Weights of a small mixture-of-experts language model, trained from scratch on English Wikipedia.
Size: 8 layers, width 128, vocabulary 6640.
Below are experts of layer 4 (counted from 0) of a mixture-of-experts language model. Rows are named router (the router's row for the expert), gate (a neuron's input weights, with its number), up (a neuron's input weights, with its number), down (a neuron's output weights, with its number) and show model dimensions 0-127. Each number is 128 + 24 x the weight over its row's rms, rounded and kept within 0 to 255. Numbers have three digits each.
After each expert's rows: "comes before" lists some tokens at least twice as common just after its tokens as in all text; "comes after" lists some tokens at least twice as common just before its tokens as in all text. This comes from a sample of Wikipedia text that the model never trained on. Tokens count by the router's weight.

# expert 1
router:118139097123118153148156164144127130120090083124180129156147111159142129110140101134105143134092123143133099088139160141115130146112135134077107093119106130182114096135104116128135134097135156099109175105110075097121080131118113103070122157120168096137148148133120166115114121142138113101113181122121080122135121179111157108141123114120102126129118154103138064127141114148131100141136
gate5:155147126119130147153103138132151131140120119119152090122141099123150127125137111088126162157140154161114116135134142124114111122132083172142120156107149150162079083149121089156135120127098139062111129135161119136119127158093102144142121102098158133134143134128149147142094121105167153109096135083110124137066089132155132112089131146106149153123079159144142048116099103124133096129131
up5:133151151129140116126081117105156156148117105145168097165159137113119120156181127103120144153147149160092150156162152152129117110126114124080115149070140153174091113149185132137124124118125145171172108131095118118126148120112111132138133153131167181109125113165153101111145132149104073131146095126147142126145097099137131140128119103123129156122136123178152117158108144108134079153140
down5:097132108114134172142108113132155119149127137178150157147085143159163161111175127131129115130135157120141174109120155123143140121117142153130170129131115084143103130161148104101105073158139121132124103133154148136101140183117157102139139183129138071120106130108120125084142123093189126120135156138109142133134129118128144169124119134129163131088121131084114137161128128124131175071146
gate6:099136111126134111120138159135120131149095112138136174098095099117140127109103106120102102076150134117151139106146148139089148130090136164117113168130136167171110156136150137113116101121072098116130131097113119114134127122156094122096119157164135124139138153119117140132095149101132088140143144135163091061157175089109155118083147148068162122108122132143124160171136136143119101155127
up6:154114158155128071110083136136179117143113134126140114122125124102141143138142124154167124111169134078106158158132109122119108097133115099144116115101132140084153144133089132086149100080120103136159113165140162138143119134136158121121127098095137117145125092155138158170112149153145110158151108143113138174148099103105130125125153166146136157119154065146095142159137153083110157116149
down6:116116132196137129124133104161143133133115135152134177107135134095116150096131152128107096121238095105109139098144160136145154124104158116086125082137106133139131171123125115127162128118136129097146127124124178155117139130107159140083149097127128109109119142126128128119091120159120162153167092112165139094169158134120140114112106136132113167168130137121089112142120115127140104124140
gate7:092145130170117171121160139124175146117122124141095146162151148096147124156117094075140185101114147188120133103132143147100109145113127083118127112102118109149180121120091143154155084086146123162120124109134093135121138145115113088107125121136158093167127122148162110121113105149148138069127139117102123140160115130113112145142127117140097145150136144146145107130150095179147135169126
up7:124141124133150169150138138127143132164117144115134115073141086130151145108119116138137111155137122116131134147123106124136115167163064092142147139166124130178149105126146121142116151127099139152145122163076099172112135122110083098100118146103128112085102087127164114115122134083130151150155096170137145108172173132148155120164111133149134117119109100122144149170094087087129137099124
down7:113121164098136117150107169128125132123093126132080185151126179097107141112170116142100130117116132193144121105128122147159143117084175150152102113118097096139140135132151158138120132142123121136127122113117159142150084093119095132132162108118111119132161161073151115161093128158093094113122132098131125123102127118145123133118139163171123112096146135084104113101140114178098149151152
comes before: " | ", ".", "–", " |", "; ", ","
comes after: " | ", "; ", "–", ") | ", "| ", " "

# expert 54
router:140156131106146145095110140123116137151140139141155133150147121115121132149135101137115119131127112136123113107121147158147080130116087118099115131090179068181137120133073134123163149123120126123113168138137102112098128127120128121094121124120173116145147122139106172136067154094131107137099158128188120141183134170129132089168080141153074126112115146089126130130151130160102116158137
gate2:129156099083146100151098105144136153114111122133138107111084148099101122129104109115120112167133131130139147133116139110105169126148118144135132149140115147125106091193112150153116072138122121142108139174135136153145204150128176146099106160125171143072086129132113138111124163145128131118123150119170123105105098117128133116118127153161171159129095134111112101168126120181136100141136
up2:147146138128103129122124144146130123105101121143130141138144136102094144128087116116104169119164146122126159123096142134143099152149127138161112130129115116166078139118137098126114123127079180084148143162144141165102092088162154090073104173147178182108139105152114125132086120128136137165122118145124131125079128127136075141111112119142101095110145140110112081131086131145110093131152
down2:099106144097114160088124112082120129113098161132116140138125136106151138122084148131172131126130100091166146132098154112121144122113105143113148176107137155152076164119125123065114142123156153108125116149119170090089107175134160133129142108109176131133140093148125148142146140172115116097137152107121105165121154106142078155162097154156122145164127096117149139122081121130122127112127
gate3:114192133084098105089073150072149091123143139144174150098125084134127149117127169125080104172113122141123167104113155133112106111134138092147133130128152136099125132086149137109119138141100162154131107143118126124111128102126139132132175117128164138131128125140065102109082134108106123127139120150168117161146140127118135140132119164138104134097090095107145128111110149088101150123162
up3:123139137102113118128088117095138111129122130113179154117152156120152159110116133144142113119146125110088122109118136135127130094159157120110108086108143120145146134152095119148102122160149128141111153121119110158147136080127137088110099120194164107159133135108120110148110173130089108092132130125181176164185132171118141106123083105096100106162152097101142151146143087116118169114121
down3:176099118124136133116177078155137170151142142126132138118163145155105151153128145155130132102092161057102097122122124111130112140107103144150139154152115128171106123130106125167137145108117079127122131086121087113102155114126126138118132138154135101117116127131090184156129113152159167151131122130112151166134106127110139156130150146160114178082116172187105110133129109144116117126106
gate4:169135109121108148109152159104128095126148158117132126115129123125105115171086108166098085122100112134103130124080107124116112139094132174124168094073175098131101115133142166116132119114092115135122152109123067109113150099105138130130073145091153126123147123131141129159157109126121136135106140105100135165125190112173128153117139152140102137123140153103089121100117114146152157162153
up4:138115143107144126111171122114118114118124134093153123131142123113137132146089132174137115122154088116117127102092124129115132147154115188115148104103172072152130140148172144081110134116112090175134119126147080127107145110109161101148079129107122146106151101188151149123174136112111155150125163128151125135155168143173139150124168166129096117127122151129114119130135118139168153170110
down4:095134128135141130131190079155125120121153113134157121134145137145122109103135138119095124162104114115135106134073106119101152112107152133174123167110101136130130124081078121132160145151140178134111119141152113120163128116182106129127114107102126156116133117112124148110125168109103149104122094135115120130122099147144162119103105152072101099154131115135132116163139192149116071090173
comes before: "1", "2", "018", "015", "019", "020"
comes after: "\n", ", ", " in ", "| ", "- ", " ("

# expert 27
router:172163149109093152107162131116099092120153124168107107105164150139155115098111133091130093145097133156118149099174138155162097122105141116114122103125117093125137115147142177092104124145128135152101128122122105144146090117086120139143131159118121095163120130144154158141133189147126134126106104117163086116099099122105103092105131102106104124112165144106087114168102160103116129160157
gate5:108092137132133121177142131127109085119135123148078138104145091118097104114095121083135145160108116138177141082122138101134083115099124134151085112105125124119133117160123140122143087122114157141120139134116131128124155132105131150104133129132128112139138139101136141160128160088161097130090108150097127112127117104071141074129152133092134173170078183134116130124085134108148162160162
up5:130159109113118139141138144132136111135132116141190170115136127111133086142152122116127140099121135136102126094126141106089134148094141084132135113139117151145129154101125094123072170124123113139117112110131158119094113128129156121113103117086163119116084134134124131045110145122114150112171100108159148169081134157151040109130142141142130108079143122130134126156131094163119113120144
down5:120097104151121144084095152160149117156122148112110138147121097113143123140143141152098105163109123147123098095088169101139185134161144153095151121133156120142131139153094143123131123146107151140126122129131091134121124134185127111108179155126108119164151146124061112172126149150117128143169153146113118126120101121148156143114122127161105128152155129091120115150077120083156147113191
gate6:157135124126080128133163146173136141107150104118119159141135132134120078157171131125127124132119189133110137185142148163111131150132097112090090122152081100156132142087109130113153161150138144125127137141131147134147130128096111110129098142128132131127084148119142160094100121103132125149160138121123106087118192176082091122123173137121099131115161075151093143147121142154127112143141
up6:099086114134167146136156111160134137145093166100117101120138078103118110129132139108136128084149129160110134127104135133093114127102104121140120091101176111132122137089108133147181135146115109119170144111126095189159121119113146125150109135156128099083125088085124128122164162094136091159131142097099149099110153148125112154107131106151141137095106143168129086125087137157106142142159
down6:178124123058135116125107127112138111115125131137101117096132099094134144148103183118119119110082130107121115129183149152145123106131157100114149119125097118167150162127133123168090145119118129157146132133114145165083130172125118124142110119136121135174131140174106163129154167145112170133130137157132105085110167163125124127134123148147179102079168126106162121117161106149143124107144
gate7:103161122074135171110152150129133123104130132138119098122087160106126139116142137166148132090113123106111113137147125119115093139162125091126111136149101122162125144118152161137124087146151127134107109165112132164147149110111147157142131138139143110124160128117140113109074141182095147116157172131136190135117196129141158143106129099149120080105106133143118120148167128114082125131062
up7:154122159175144099120107112127113125130108119119180113144122122146138125124129112120135122104093121142132128128101145124155166110115146152130162111128135146136110106165102101138079158108105091178128126099152138073124154116160117095117114140134145141143137154142114148186108120080172164149124084132124100097136118143161106096177169150096116127171133145126162179101099148129102159147146
down7:096137147127137129124103090097083127184113117121082144104144131143143157119130124130141099115166133111126127140116101105139134107163116162156193173111161131103124146143135127102097120101132126129123120088136096092145160098120110110098086127137119158126142156110142081095127129146159160113142117134124144096190197134144100133142165147099157141106140095132136121123152084093113126123123
comes before: "| ", "-", "|", "The", "- ", "=="
comes after: " |", ".", ")", " |  |", "==", "==="

# expert 15
router:144159099132138123124128125090143112104130095118152140139133132123143127128132083131123116137072101166117069066114149149114134152118101137089081150112114103159094120104100157114148150114132162116104168154112099111124092125119111115083125148130148121119167158148096166120108176126145106103114157118137077132129117166065133132163143126114116158122122163143087097135158126150109117137129
gate4:142141071104139125146151134098115181121132149084133173131139161097119153108175126147136137135158132168086092109208113119123127142143121143100105138101127116115106100132066166097127144108160120123128127146154140110111132142124128160132171158165147102129133125161110113138117162109102116112140142140144159112110171125098105107126125137113160112178087129112085118134131109154160115126124
up4:149148173115180129138158142161146101116122091169163105142138122149088100149140147154123158081137132140137165183130154148134161090175126143169092115176124132155122120121134082145125100110113110125146113114121135116159112119087125089110137130093128140152161126122102133089130114166111152136137094115117137128141094117131129100148136149125125188131103159157135113132172138099098123170119
down4:138149142091145160080167156123110130147112123115142132128161138125120127175131165147103153115105134147066114096118167121102122133111095106158147121125116045120113105120114129142131083105135125150134055142114109158164133159130150129144124132150137177141120142113150147096163117097127121117132149121119165118116135105116108121149134158144108115108112108098122136106176093150172135168097
gate5:117152081109146142156106135106089119161144103151080150094111149137136177147143108161205089143114097126104153133123183120133132128122064142118109139138123144157106081097116113116106105132176087122122129130113134120105120128127134125137143119076141095080106137100105093132088122113133108156146175107145124123105123120099128122119105081107109110136111101137125117113138104146132161129123
up5:072073140126143154157125131103112141148156134115082164159118163163118114104137117118134136134116124126092110099104144098125125115136131073116126138123122166148155091100132174118158102135115131101112127135130118121145102134133159100137137130110136108157111105107127128132196167051076121145117158114163119145146117123138137105129172137148116130165137096126147158127180146124151142095092
down5:149162137161102142151137106113090150116116122133123170084167120113146111131130151133134105128164096140159136130137105126093157126107109117135130125117096037076093128121153089111113113166113128148162131154088084113140149131131099121124097090157133142140092098159109145140099157119123138134104152121111148175137104156130112118122155096082144153141091142128162119163121115110154159144135
gate6:136136134108131158164164109143150155132130087157167104150093114140106096093132099087106145156134135158136134127116111139109123177134175166145155203111120167173161119091107123120136071116135150111143167120099089124123106155128164124123138119121152153170147111127096119156124089157100120124135148139143113147121119153117149110124120118119125139133161153131125075118110165103100143107159
up6:170142139142134145146103116135084165124136123093106138079137168084141111112156112105124119141073131145112099082092130140125161157097138110137117059134125136136085123122147151118112154106123106133113174130136102130125134123138108134117116141170166141140161122160087095132137123087111141116117106108138098112110130094161082115159136154118141146139132111176149151109130159133183174125147
down6:131136140161149141099091139144098141105134146117112101048129124087156141140153135149166129087083152151139130100161132121167145092120119119112118067173134134141130124124124116134074144148122124131151157119133142123143142135147125136133144125127081153146135136148163095129163128117130143149127090157128114096094180076152108110135139179134168152099105154149121129095137112129173132111153
comes before: " |", " | ", "–", " | \"", ".", ":"
comes after: "\n", "| ", "2", " | ", "1", "–"

# expert 28
router:154142143099146161138136181099160080116086112151135119140134120115115106103121076148151160115116143184147140140139137130135096116129141114139155126139130105139084108082122118119141117114148137134118136102130095077104112133144126124089133129108164124129118156145091161129079145118119171163079162109136091132120104121108136065104114130152085162122131122135120091154148124138129158111072
gate2:119149148114117123124132124123158148133118083163095100157114126144119085092126114140112125140147150103087145173155107121094132117109088130172090138107133095116136141130125122143132162095128128102119141129107086128131122154141152128140116111091093150171114163171113114120110092124105157118156099185118138093086085121162155151104130111112132175123156161087093090119113098160129152108107
up2:106158139087103118136121140116167136126140087168144089125137135117162104082150131135145141132144154117099163180176145121080162126138094127167127149105137112159097121142119123150141116146139135113153131103083116144141156142114145141126138095140113134132129093144085165126107111115082131129134110139156092114140108136138112152102120123157068167119131157101062106148127095136094174107129
down2:092129124142122130098111116113165127104132102135135144116144113157086095125121142121097067138122143153197153110083084177149117108083101122114137135136122082121122100109168166128150178144077139126136123082160135124101084111138115148107131135169110174117122124156148170142121124110139128131098130106138145125111108158107113137158114131119119115105122079161113140140155084120132127133144
gate3:148165136105133161106132180113126123125115094106174164108120135124104139114130079129119103158149164163114135119143182133129122138124108115146086104113155125161162123123136126121149119119129110162128101108168120099150094148117128105118124140138157152149083142158072147139158145102164137078130157120083106083178141146142116125095115140103086126115146126156150114125145105122179109097103
up3:143121168111103183145156163134119108113120096140154118134127138114141113133095105117155102108125159137119084109146144126111118139112128159126095134092106110145118103052134126122110135110126146181109136145165111114142112177100114134141124138106117170171126152161095152161171130138131153110153162171162143083127115127116105139130148112115117168167132190132140097099146121166145152136135
down3:093152110137112069092102159127122118148103096116127153167129124070114136068123147143130126121167132113125109109101110129097156121122120094103147122101156139104089142106124149156176117110152096152080139105100141155131122124129096117136098075148140139139125173147147121128136140116095166165131106107109145158110147098172104094107127125128073104120123109116146121135097130103146112084136
gate4:122135142107150129080144136124160128137104078122151125106138156121132152098104152136090129128125066147142109140128152120119151103162081138147140122089131104129143184068149116143115151086134157108119121135109110136101145099106084136108144140096142092142119130077149129096123137123113125173147098095145121153087189146138134105122119140131143111129091101100118125093099133103079112093134
up4:120153130114149133071161132105157133135118106099164141127138143159105144125110126123106173143081114133139128158100124121116116097160080127129116156093165155128155164113132123132127143110137133089114128138113082132087152110094131152159108186102102096151139151114150128125136126097129102175083095113147138141096115135122181106108112084183111107119114096111143118099120107118087108102135
down4:126148129117163120146128108120148124140159090100098135159136125145128140131139132101155086142112117098086137135120103119062143171149129118099112127103180120096151156111177148136133146109144133133140099182137117095111136101122153147138090173108130134126114155134141164123139136137113127172114131168141144166139146183159129138159150097141163106128090146103119175128120178144079103114127
comes before: "1", "0", "2", "3", "4", "6"
comes after: "0", "3", "6", "4", "1", "5"

# expert 48
router:103158123096120154098149184115122141130150062093163147128120100142113146087159108166100120138117102154123112093109155122134105146121097091139133133117123138177142153076118143118105119103144105122115181128126139113097117117146110129091109145104170142094148150161104171126120145155115114117097111123138096155169109168123122141157114128148120159090107163141115115152156170139110123148099
gate2:134136100141110154119156120102122136101154130119139127095072131131127169131111134130086123108149085125128101122137084117151142167179110137135149113133121099136121112138122165130121118171132111157102120121123161115108118145131173134119141152140081128162117142157112139129105135111134115098100121112150127090113166138131148096175154159135116100049123117092099146100197085101145144167138
up2:142115130159090141123142179175119129110138119116130122105134138148149118072142103136151141118129112122128150142131105121114126104136117130131142133138131148130157077152143159140122158062151146102098131146106107132100091096132159168135136103125105081157141127149135105121108149092216157119116146137153121120184148091130111149142155169090144139110097145110086131143139122115132090134168
down2:134119103134125132157164117134092066104147144100090116137112113150081120112119112154136133103143133160143113120125135125139129130138148111113115083132126148126129120096149105109123113139138150141139159154111166178078128076148148153101122117050100133143177134125128150173095130110126140125121161093131089093097133118125106112135094088109124090069118168115120116139157102143149111150112
gate3:139113116147118129154097140142122146122095112108084136125155072110131153155144118122143158156119125185097105140104136143105084118061108132174134159149127123086143173118132160146135128142133108175136090165129141129075139127126145153134114138120139146128142189101095121141122141147116107140086171142171151161122134123092123175109094087110132126144157142124141108124130152122144137113096
up3:137119086113138132119121138111091083125129157129103164106111131117129106107109137113117181133137144163105100098115071165180123125130123133142162147066116154130148093075143093097164126105129123123117150137090189128126148106107113138173187119139154141148134120132129133117096149125107103130112125133139126137131153146152121111140121143111152209137133116153111151122120150082157135112127
down3:106104133095103161122135139119151125113116124139099162116119067161168149127087147111144105069107113163143097145139155082168120124151134114122147107122089093096133112131166132098096150148148151137184144146137118142136148153119147146097127172129111132145132152112115103148141094158117141096167116133147078118150177105169137082137125153146121162137114111117138159143142104126130143170126
gate4:132151115127106105132145174158108137088141122126169089099135142098094150127091117117122097128124125166079114143163125121121145126113138145121126140116150152167144141117148140141126137128105132112124165113083135073108139132133145094075129120131142070131114148151123058101129126156099137125124130131139164122152118120096143107149121109153088117115120154147104156152137138159107172169048
up4:149160163092117097113144080110144133125107154147079176134090157120186126155157148100122126132136133147141125140126148087164125097104132115153143104115106141147131104161129130124170133131150187160149106111146135156161119115107108118184098132114144144130144161137166161123137140106131151140141183181133157129129112125182096167122147129137147142157146123104098113126114114131136097126154
down4:155113137085095113149098118167105105091142111147130166107153126069101149142161118102147123131125139159097119103111148124136090158141084138118118112079089141119123172136169084102134109103113120130137135107101085106126166101115143103107112142107138130117141157113101098133163149139150093085085133165131076137115103118112102104104132138139121116098135151115108157132099094113153111130091
comes before: "1", "2", "3", "4", "6", "5"
comes after: "\n\n", "\n", " No.", " |  | ", "3", "6"

# expert 13
router:131118114117108167117163137115123090119112098113126100147124122132118138126127102117095118142085158166101091068154115104078117125152074167064107140074134110171106134149148137110128144130091173106126137158103122096145116134125109163127139123141119166148134124141125162149110112144152117111113167130142080149114107162087146134144098100127085159136130141100106122140169119111135100137126
gate1:144150135111141108148153110153106126143146144113116158135124109130146139125149127092108157128158094125127117078142153118134180081154145136171140131149175092150173127156087144121131108105109111145144110157113138110156089126148117125095094131162162129110113147152128149131069141161125130132141113115123107102108138141088118125081136100127078146148183191083119154137162113132139112121099
up1:139111099140124117185171130109116120124150124158074196148125136097160153124140148135096118160105144118108119097119128059113165114168092156137141165117137155132126173152112112126081084126102131134140108130128137116143113086142126153122095098123164156135097112111068152146086128151155125140134085141146140108138099103126078111117136109128155121131120167133117130123118117109126119137124
down1:159160128142142114155068137139130125110155122146125087131131115135114111117130080121145110072123125110134111164144090123129114134104144111086123128129111161108141115110119102092119137120128161093127103120147113145157162122129137128158141120153155093155127119103149126143154126127141137111138173161154127139126117130125103132168145132142128119099039085156133070161097107136066179130160
gate2:102156148110105111124126130124117122137127074149094110144105090112105168116077155142089126121101154129130128104123164152113126145134120161101095162088100124169090145109108115162099153128151124134124150071148131139131139154124129125090125131113198148125132114132107144138130100132180138118151105109135119144103117138129126148105132108081143160076123089118167129119126105187150111176120
up2:144099158151144109150133100117123140138121109103071081134132132148137105160174116119152125080132121129116140071140135078117144185179121096141121079128131152120125144141146137145137111149128105123151123192195140126128182153108119130130126114157144102082158096107108096108100150142112108134103131145149120122126100152126138102114175151113104142159105165123108136124118125129134125149147
down2:126134124112126175127152131126141134123142117101095183105090144150107116123118125125157106110157124122195141167136082113111176133088138104143120099143150057083085134140129125122141136098104172086095116159125126116141138123163112141091124087118076130162132108128140107097153132119095107147113159160099101108114103146121121105119099115134130109120153101164108123116116131102166122132110
gate3:114110119149128115118107143160145159106164152126130145156121114130088124149125134126117113109223144134135136153119111152143134115128118123106094117120145104186120125150155134129164136130122141107156133150109074107059152130067140117139169132164137094155126101163164137101129113124119088112127092142134137140129132152127089086118131125101104132119135087084112084178145129139146126139134
up3:127173094142153150122130120171124111137127080105135150105133126183163129133126138147151127095089122154137124098143115129122123085166135141144112122109130122115123155091156102148145121166110112098123106096123089104133105107154136156135126193153094097176144152145120095160113135111122110102162103115131102118124116100163140181136127130091143174144118154123115137151130134110121167200133
down3:071114179160109110159132123137118147139095106152094129138114149098150106143122160168105110139104118132112098123147121149128110071143142151136127134157147129115189086104130095098089143146113133130086114129110111113095112108135143165090136140092132145124117140127181143142158129139147161108188112141139101114116113098105166154118141160156129152188150114108106124115147105126133107150102
comes before: "–", ")", ".", "\n", " |", ","
comes after: "2", "1", "–", "8", "87", "86"

# expert 22
router:135185077101126141153143176100102125132073089107174112139124114134115113119129093122121106135055109125139074118122123136139111151092113145122115140132143129171104159118121147120165125105116148101137124133129091121124136109118119145090134138109132131133133169106114141110097124101139089125095194146157091135133105151119145120145121133143098123085122180126077099145111110163138112126101
gate5:164162071149132095132114135107138149098119129119150091100174139131135089157126125134154133108151130182083101095140114143148121109117115163115152136149170148151129173142108184135083123122123136087126107155143127105096143156116161129112138146102111119132092128144100150151121124113132102145135136125146079082169115148087142109099149153132155172144131114149087120141144127098145098138160
up5:156093101139137101111163133121079147117146153101148144155177134110126098149129123135152142149173105118126137106107100133157143150158113103115107129158166174137131144117135102122109116121110152087162147143149134121171138123092170128140159174146130120119119143141102123146128134090131130098165121128184142140138130175086130119132163108116105166134083088071144119150099119092122157104155
down5:127119176113123108108130105159171117103122173177125174164141141137131173110157156111140153130134075075141121086155141137156091118128098129127101158125105076094151100111119099127138107151113117165087145119145115117164132119126132133162135143112139136121144159135154110087131120125110139113137127174074084125143153084126128143127087132125139170119109132113135119153140087108115159140145
gate6:191147116092109123142147141185114119103101090082151090119134130156154117093112095132137102166126063156092147122103130133111155112143154095130130156102112128148130139156149127128178092140150106092100136152161094138129138145122133085133151125146161184127153138105119112134112116122152122157115151128105119103107161138155135162101094110139130134140156115122125102153100151138114112134074
up6:106126131128095084133113120129170110100142121115144108130120134119169123129123162121134098099162100097144130153112146118112114111121102138132126137186126123110154098175135127112155149098123114150141111129151140139152130148105159175097139152139184084135139139163143120181141123119115130123116143114148088148165137128147121167111083096152096074171143101125142114135158143170111126082189
down6:117126089153098099141099089124136161190161146153140121134117090105104119131116099072094085181139137116124131139153137139104117132136121150169144106062117133148140121142113169136134142141109138092145136111128119109135148107123136072085166146150169095153148122138129086187142111146122117103125128122087126158129112097141115120124104133096114114114141110117163121147106114099101158140157
gate7:102103122093129114137146129110116166124109159109093113101142131166163137104110146133120172136060128144123111161161134113127116106140126148075108144139097126158124148164114086121137121160198131119141165139101151118086163135112112118102126121066158107134157140149131121151140132111146117176111126122103094114135123195088110115120119134128089138143113142144159108149126120112137081151126
up7:131109128134129124098103115125117092111160141147100125140133118108096091119148110112088133109179093085168116174153182147136115143174143124122128082104158143123156073112143151158115120143136128142108151157137147125151112116141179112099137141147121129129145102109139112137117126132112133133164120087143126133145164090093131137177136104147130145104162120060131132121189101155088116124145
down7:124102107101135130113139126131137110106139142124129119140160104157133117120132143128125135137080140127128128165152127121133127075159093142099141076121120113107145173152146152129105117138132090109121141153101129098119122137121130025122164123102133152126151157120136121130116163143122115160163150151130092138119108139123105112118165155195135139135119092072114124151120140136091147171057
comes before: " | ", ".", " |", ",", "′", "% | "
comes after: ".", " | ", ",", "–", "°", ") | "

# expert 34
router:126159088138122117124171183138143136074100090126143167156142089114160118137114101157106153132128100133122099093144147142104105127071099138097115134095155111146128148064121135101123143149124163095096138178125111111096120127130136147096158150101138142162161153149109167132115173127140099126129156123115118114168121160099116144144152117119105130125108171129121115139110108133110103159092
gate5:106159110136092129151095133145134109143132094086144124128149100143090166139139157139121151129115146138093110135129135119069124079150087105107104123152165127126153138134099153114151142093111129138132161119122126138138098088160127140165149104135163150138097144152123056160115141118174116128157118134132096106107123100151130104123128118102116133115150124104143144157074116166130091057103
up5:151129120106186161137136127094134122145152148146141110136108142133109118106098085125154137147134122100125108091116188116144148135100141150122086150109121149130100132102146111100125072135141156101102096154137165118132123145112162096129129151143100129148110145108118181111164118132121148117173126181092119127144124147118090123126122089174154132126150081148092144134080116101147189133139
down5:121166117138102116141117126208133154144151125102114142166160135111132131151077140110149120189111124163110139162123099146120162142133120131108195086120164097150130124130147110133117118121131081104127080135106089101154124164169091164150085102171119161128164105115120132128101121130123131117110116119108154105118095086129130137132128117107137159157129156125101117103121137135145103131097
gate6:104111154139122088099112123120157116055118111149127086119160143176186130130120131114157127129113136139126077142129116151164101122083093127120125131116127135150144122084092124092127125140097142140101125140132136155154087163129096135107120139086145117150164108188121201109126129154130095149112147142137107164111118134124144136127127089143132128146099143156107126091146082143155108140118
up6:135113141172153140121081111134079139084176145101096125120135138162120123149150118081124139146085126145137149125112121120187155164134151134154145094164145105139131114143166176114139160122144105110160120126127129150157112132131098139139111109134106138104111162154108142105173115174150124130085096095101134157119100100144128123117173125114131160132103153198150137103123144136148110105127
down6:124134116162155143133113165107117179117116160098119141124127134141109092118106108156138177133140146138140183126129143114131125200125158141136124119124091095076152108167118169107119155105131097098140128121166113108140148129168131175138114098175131155084085139114146100109124099117107132112143114086123147135133103131144156121150140100125134128145131183138117156122092114101131113106184
gate7:139100113150099107099118063098146121155129124162104136140162126099105135135144115167144168114133123117169090096115126119160137118108148138142110157135138148102127153161082186107148123169177092145141144133126136088118178111140100178124166104086117115143121128119127123149130104131135122136165154150127126146157110142140157104109138141092107093130144134157096148158145102130134115069149
up7:122119140152098110129126189097110152128158089129127140155154146168147139101118160132118124119135125113093099122121127143088136149090138144122153128137147110147160120115140117157130156103103145158097112147160080133135111175114141137115124136131136112104117133102126107103144113139123089164124135111119162112161183166090111168141141137132123138131160087134157069097098213129113110161129
down7:129119109098078144078158173171131135114109131187115135127131112068148128164097099148122170128144114123117125145128134158159116131114146087129120116173079129157121168132122116125166156102111145130125156139123146145127131123137122122100151144127164133169098158108112150150154101119132173125126132125117129150081131111121133095096124168109137146134128092130131130158132131162185125080082
comes before: ", ", "th", "–", ".", "/", ","
comes after: " ", " | ", ": ", "-", ", ", " of "